config.toml
normalize_top_k = true
lr_router = 0.00102
positions = "rope"
parallel_block = false
init_std_down = 0.0043
final_lr_fraction = 0.0
steps = 4175
dataset = "wikipedia_en"
Below are experts of layer 3 (counted from 0) of a mixture-of-experts language model. Rows are named router (the router's row for the expert), up (a neuron's input weights, with its number) and show model dimensions 0-159. Each number is 200 + 40 x the weight over its row's rms, rounded and kept within 0 to 999.
After each expert's rows: a language model's description of what the expert responds to. This comes from a sample of Wikipedia text that the model never trained on.

# expert 12
router,266,232,229,213,250,253,195,224,141,148,141,215,243,137,189,151,173,191,251,211,135,165,209,159,215,113,155,240,205,154,224,171,141,118,204,181,174,277,79,225,243,202,139,202,147,234,215,152,115,238,239,273,184,254,170,121,178,197,171,195,203,180,149,192,212,208,184,196,152,207,273,192,275,264,160,263,271,191,215,188,228,189,183,167,200,144,170,193,189,201,191,210,203,142,244,251,253,192,248,137,195,190,182,150,193,178,269,231,179,172,216,186,216,247,240,238,222,270,201,198,178,194,179,217,163,220,169,195,184,189,258,190,197,204,192,154,206,188,205,167,258,199,204,350,217,153,173,188,191,232,197,176,233,248,175,247,220,200,197,157
up19,199,179,240,197,222,194,255,167,186,202,277,199,218,119,166,177,186,238,194,190,198,192,217,161,180,157,174,229,158,164,182,201,216,182,190,137,228,154,199,237,263,165,355,204,201,207,207,172,228,194,164,195,245,235,119,205,167,245,166,186,165,213,189,235,147,143,194,174,167,187,232,299,248,256,155,134,212,191,218,174,205,115,176,164,236,129,264,194,181,260,208,190,156,267,197,201,153,175,236,192,137,202,231,148,268,180,148,174,212,199,214,228,202,189,145,183,134,239,163,263,147,217,180,254,151,221,218,181,220,188,194,147,155,304,153,201,160,238,142,158,157,158,270,217,253,236,152,253,173,191,226,182,153,189,141,198,158,192,222,145
Head nouns of proper names for institutions and places: University, States, York, War, City, College, County, Award, often after "the" or "of".

# expert 30
router,139,151,223,196,275,198,277,203,263,193,285,214,168,263,161,158,218,156,256,173,243,183,127,209,158,218,139,211,211,198,234,173,142,197,170,209,207,179,269,202,218,184,204,283,172,230,189,268,236,205,178,219,256,155,224,220,206,211,106,231,190,167,205,185,222,178,238,234,136,200,182,158,208,132,230,175,208,245,189,265,201,300,172,206,206,197,196,230,171,214,82,143,242,221,235,158,170,232,201,187,187,292,153,242,168,206,129,207,299,208,206,171,172,137,249,281,149,266,244,146,183,184,186,196,198,184,247,214,188,209,212,159,173,232,124,201,250,206,174,180,167,172,213,214,150,240,223,263,198,195,204,192,211,185,193,241,167,121,214,225
up1,191,170,182,247,142,183,193,214,213,174,135,223,186,172,238,254,250,219,192,255,194,220,182,224,241,203,150,191,250,144,197,177,195,189,152,213,187,223,216,224,216,228,169,202,212,197,201,170,241,181,163,129,108,220,191,237,221,162,280,215,151,193,172,203,187,175,231,248,250,259,218,202,151,220,266,183,248,280,210,136,191,159,212,167,221,204,218,160,174,171,207,184,120,156,289,164,207,170,208,215,231,185,210,251,199,263,213,252,190,259,147,167,176,214,141,132,171,194,130,198,206,252,139,188,179,182,192,207,229,122,183,162,184,225,273,208,79,154,259,234,267,193,184,158,203,177,353,174,180,256,119,181,216,184,219,230,192,247,155,168
Commas, semicolons and closing ),/); separating places, titles and list items, e.g. Baltimore, Maryland or medal lists.

# expert 28
router,207,231,251,110,211,221,199,142,234,145,210,163,219,154,183,166,147,218,200,229,167,198,188,191,282,106,161,240,204,226,256,268,159,222,201,191,187,185,196,195,262,166,138,166,180,188,188,187,199,208,199,147,181,257,148,253,122,232,178,261,196,247,288,221,240,249,148,179,187,229,200,186,118,216,199,276,260,232,227,208,175,159,193,169,133,166,245,249,234,122,153,181,229,184,196,250,262,335,214,195,155,186,238,237,273,233,178,215,200,138,213,200,191,166,163,161,163,184,242,235,137,252,198,177,230,168,236,168,230,168,179,226,207,147,217,210,190,145,176,193,230,225,125,156,261,128,150,204,168,193,209,153,218,215,195,160,202,194,244,173
up0,226,221,157,170,205,235,286,237,190,246,237,203,188,170,137,215,262,243,166,206,213,189,239,270,163,200,263,183,157,168,189,177,133,93,222,97,254,202,194,246,235,219,174,157,227,183,179,251,171,219,217,241,194,203,183,180,185,172,97,205,282,193,173,160,234,214,192,209,206,204,203,217,200,173,141,189,136,183,192,199,133,243,209,113,175,173,212,194,240,240,187,197,198,234,286,230,208,216,181,205,200,140,212,161,172,147,238,253,221,122,270,251,309,203,130,224,133,207,308,225,171,186,151,180,188,194,176,132,212,196,205,209,226,216,198,140,261,240,221,218,286,127,216,224,223,195,212,188,141,178,232,193,166,211,204,171,147,204,205,184
Closing "=" of article title headers, sentence-opening It, and infobox field words like Coordinates, Operated, station, population, species.

# expert 27
router,170,185,189,163,214,176,182,190,190,225,151,232,226,176,174,162,214,202,172,234,170,174,180,185,166,188,202,178,182,244,203,114,256,252,256,169,224,229,225,156,157,172,259,244,215,191,264,216,175,280,166,210,215,205,139,186,225,187,166,206,218,214,202,272,97,165,264,179,220,157,207,200,247,271,241,225,195,211,215,152,161,266,237,260,216,207,224,133,155,188,165,134,217,152,193,163,189,148,170,235,199,272,177,255,170,161,210,238,176,164,249,194,180,286,209,256,123,165,190,277,165,304,197,184,165,156,176,253,195,242,125,163,234,247,218,162,286,223,203,210,212,186,156,249,134,161,189,232,272,242,244,245,136,185,179,204,188,277,188,148
up0,218,238,234,186,239,202,49,195,169,150,97,230,197,162,236,202,201,257,164,243,191,275,226,213,204,239,226,271,118,243,210,193,212,147,165,234,217,175,200,196,242,237,184,165,209,238,148,181,254,294,224,174,200,125,218,171,227,179,282,125,220,176,197,196,170,193,219,172,168,190,126,219,276,237,209,142,216,287,195,169,217,225,264,133,234,193,211,181,214,197,248,171,222,207,233,275,210,173,152,197,203,175,208,169,203,203,166,182,259,143,215,161,180,179,172,210,192,147,221,270,191,195,93,177,220,246,218,222,181,235,193,202,271,196,180,155,275,143,172,168,227,182,213,270,183,229,163,207,200,210,143,228,152,254,210,249,174,191,224,187
Commas, periods and colons after names, places and numbers, plus subordinators when, where, than, because, if, e.g. Dearborn, Livonia.

# expert 29
router,281,221,189,170,116,254,220,171,147,178,204,167,209,160,151,224,176,296,246,204,158,219,314,135,219,180,197,128,284,244,257,103,155,251,220,195,184,200,92,171,196,227,214,238,186,210,191,179,232,270,279,139,207,235,162,213,235,147,160,151,174,202,177,162,241,141,141,233,169,209,249,192,238,194,167,194,215,187,154,223,173,214,151,190,240,161,169,198,218,268,185,192,256,168,200,247,258,212,185,181,172,220,183,217,129,208,287,162,196,221,213,156,229,185,196,207,199,222,227,265,249,204,182,181,181,175,221,233,152,194,271,280,219,144,192,188,232,212,134,183,252,173,165,148,193,141,235,216,180,208,228,147,240,218,199,202,232,231,187,151
up0,194,218,238,160,134,217,73,280,181,162,159,206,151,174,204,141,154,130,270,145,232,200,187,204,193,227,157,241,231,207,266,197,192,208,163,158,201,201,187,156,264,152,183,202,194,166,161,209,127,291,122,220,170,224,189,201,238,143,212,239,198,215,258,218,237,290,151,193,217,199,220,177,230,192,244,224,218,260,215,200,158,193,243,219,125,205,261,236,245,146,220,221,239,169,183,174,256,146,192,126,216,170,203,188,246,207,251,278,196,167,150,234,279,281,197,192,178,126,146,212,196,180,187,186,244,187,267,198,208,161,244,204,216,155,231,161,264,134,250,209,248,191,188,194,161,204,184,176,242,162,204,184,179,197,228,262,217,245,183,268
Final syllables of proper names, especially surnames and place names: -nett, -ton, -son, -man, -sky, -rk, as in Ellington, Wolverhampton.

# expert 4
router,178,208,180,261,271,165,165,172,263,212,205,222,144,191,243,153,176,194,139,189,242,167,171,212,195,154,132,200,105,235,260,208,241,198,234,159,206,160,230,214,214,197,210,204,172,235,174,226,244,170,205,219,204,173,218,263,206,225,167,239,222,193,253,199,204,279,207,255,188,238,179,214,133,165,222,183,139,188,158,156,244,215,269,277,116,214,230,282,205,216,228,177,142,198,134,186,150,212,260,106,149,185,131,161,217,238,259,182,150,228,271,239,141,131,157,177,124,199,222,236,246,176,189,199,190,209,200,165,168,143,233,189,155,268,188,239,192,162,212,207,164,163,195,207,264,181,242,250,175,238,192,258,160,199,140,222,290,160,257,217
up1,210,251,195,178,161,253,263,209,193,256,197,200,217,234,161,272,149,144,258,147,209,169,244,215,187,281,211,223,227,194,220,172,168,207,125,174,161,167,202,183,222,227,218,205,217,272,194,171,174,151,184,152,186,221,240,204,108,246,134,246,214,260,204,190,241,142,206,267,145,229,237,171,259,243,167,239,218,130,157,180,192,227,204,226,218,200,234,241,159,220,187,172,203,196,271,235,119,179,222,310,185,248,187,173,164,165,180,115,244,221,160,295,178,214,145,203,218,225,239,102,203,190,183,146,230,243,210,246,203,166,159,148,201,228,157,224,187,210,216,274,161,181,147,190,249,212,215,251,195,151,237,221,274,233,267,145,163,183,171,227
Word-initial prefixes like dis, un, de, re and short function words (to, in, an) after a colon or "is", often in taxonomy entries.

# expert 32
router,161,164,165,256,141,196,251,219,149,251,207,169,184,177,217,194,239,158,140,221,238,260,170,150,138,117,156,213,160,212,269,149,224,193,222,181,259,189,131,228,173,170,261,214,203,138,228,171,245,276,211,145,182,245,165,225,196,210,189,169,288,187,242,176,185,167,168,185,225,136,251,212,172,242,177,153,137,145,251,180,132,234,235,264,207,231,254,219,159,212,142,169,204,220,206,222,211,193,211,188,120,216,247,187,171,238,242,179,205,191,284,174,259,161,232,190,185,144,195,245,185,250,215,221,177,201,166,237,241,254,243,233,208,239,254,224,182,224,244,165,290,233,205,130,167,154,251,239,206,266,164,105,165,145,187,230,194,228,158,222
up0,193,233,135,213,216,156,206,247,124,213,214,175,195,187,214,254,258,219,216,207,245,231,188,172,217,223,222,173,222,166,194,287,192,254,187,247,186,299,226,188,128,220,159,212,148,137,176,180,225,249,190,154,185,169,237,214,248,89,164,216,271,201,184,260,157,135,117,175,311,187,262,250,223,178,184,173,178,129,244,198,143,181,301,223,221,211,199,164,283,217,192,158,179,162,160,148,187,206,185,216,249,152,153,128,175,262,240,199,240,163,183,198,164,208,187,235,247,212,197,192,186,247,239,186,302,107,215,211,157,219,184,241,195,190,207,183,201,206,180,197,174,244,221,199,178,257,163,183,195,218,254,193,189,179,178,184,244,263,221,263
Periods ending sentences and inside abbreviations like D.C., S.M., pen., plus short mid-word pieces like il, us, im, is.

# expert 44
router,122,185,203,206,185,245,196,240,257,164,224,220,267,259,228,243,194,127,205,229,228,267,180,176,195,185,173,268,187,156,240,207,211,226,172,164,230,211,222,217,169,143,227,238,112,190,308,222,248,220,163,155,221,217,227,228,242,227,182,277,191,150,224,202,287,258,225,269,220,179,150,180,193,186,187,166,234,233,185,265,222,266,171,217,187,182,223,247,253,155,178,260,231,239,188,131,172,167,198,175,160,271,247,240,196,106,157,210,189,232,106,194,200,183,273,116,138,245,203,186,228,205,191,237,193,221,176,191,217,225,218,200,154,282,216,191,219,108,253,170,225,284,167,223,199,217,239,223,200,224,138,153,209,163,182,238,223,190,243,178
up1,212,195,233,166,159,224,196,187,160,205,192,132,99,154,103,234,120,153,256,168,225,226,150,202,192,238,181,226,173,201,238,227,181,186,185,169,180,223,158,173,68,208,165,179,230,188,145,226,174,222,293,211,191,183,180,216,218,268,171,188,202,203,157,131,170,227,133,201,200,158,209,235,208,268,208,231,166,190,211,152,223,228,200,243,179,218,214,208,193,153,231,183,206,153,176,179,208,237,175,258,190,182,245,220,184,158,222,200,256,147,126,175,181,168,206,249,205,204,189,245,168,213,172,167,207,143,192,262,110,166,187,175,237,216,206,201,132,232,167,289,220,189,232,268,221,195,199,236,340,119,263,224,207,148,236,151,197,185,169,281
Nouns for people and groups such as members, member, father, students, players, leader, plus numbers and percentages in election tables.

# expert 10
router,221,172,210,212,206,149,117,165,226,217,147,279,152,255,210,168,176,123,271,200,247,261,142,261,202,146,178,204,146,148,172,244,230,258,172,146,186,198,230,269,191,146,211,198,212,171,186,204,216,221,134,178,186,161,218,273,267,177,130,200,186,206,177,191,278,285,237,237,194,203,181,204,156,178,183,202,165,233,200,255,219,201,144,178,151,188,206,214,234,203,135,169,263,202,220,129,194,118,179,179,170,237,175,220,206,169,219,174,255,174,157,156,189,230,255,161,184,222,230,183,127,187,235,272,158,233,161,155,259,258,210,191,146,201,209,205,175,150,165,189,286,241,163,234,210,242,182,305,183,181,118,176,225,199,155,194,213,180,275,200
up3,137,207,157,191,192,189,238,198,177,244,180,195,190,196,236,189,209,189,219,136,185,201,195,181,216,213,229,152,205,200,190,152,170,164,200,236,190,234,281,250,239,169,225,197,268,184,245,150,210,179,237,170,246,221,170,221,188,260,156,123,259,193,235,224,194,142,160,214,194,190,196,198,162,205,183,204,227,225,270,125,184,188,157,213,245,139,142,178,191,237,220,183,138,310,234,188,230,228,179,153,255,199,290,313,180,184,233,166,137,289,212,186,158,255,163,214,154,204,248,259,209,136,154,266,188,191,170,201,170,179,141,139,166,137,193,227,110,296,149,203,135,193,222,177,185,191,206,221,260,243,250,216,196,229,175,189,186,124,121,227
Opening quotation marks and brackets before titles, quotes or citations, plus apostrophes, he/she, and CJK characters in titles.

# expert 26
router,171,206,189,169,252,255,211,210,222,286,211,241,287,153,196,240,251,300,183,235,199,241,250,224,194,292,195,188,185,171,182,225,154,188,119,240,195,176,222,235,172,226,207,172,201,176,220,209,239,265,215,185,267,154,215,225,274,188,240,196,230,208,215,197,210,234,200,222,241,280,223,213,171,195,198,197,176,256,254,138,237,186,207,216,159,213,155,165,232,185,197,156,196,173,204,176,167,220,305,211,94,190,128,229,148,207,264,186,144,242,211,189,124,192,204,185,231,175,244,215,205,242,228,168,266,105,237,178,154,130,207,180,224,146,184,187,185,195,192,252,189,199,195,251,218,117,270,221,212,198,225,152,176,114,239,127,226,251,214,136
up4,171,188,206,205,232,170,178,231,196,163,266,155,235,197,155,154,275,222,163,158,172,176,195,213,203,240,235,141,221,216,175,272,204,160,259,252,191,137,210,243,212,198,263,203,234,135,91,156,226,193,229,227,251,152,135,175,180,217,173,209,161,245,179,166,74,250,214,153,210,235,251,214,191,176,193,171,190,249,155,238,221,248,188,254,197,205,219,232,207,144,221,221,184,205,202,203,221,180,167,176,232,238,191,234,278,176,179,102,181,204,191,254,294,166,187,283,191,155,154,273,207,221,212,189,188,181,179,198,250,118,138,159,314,142,215,185,216,228,173,262,206,203,166,241,189,221,203,183,241,175,221,273,239,207,215,190,129,263,220,185
Sports words in match and season reports, such as round, innings, season, players, Cup, League.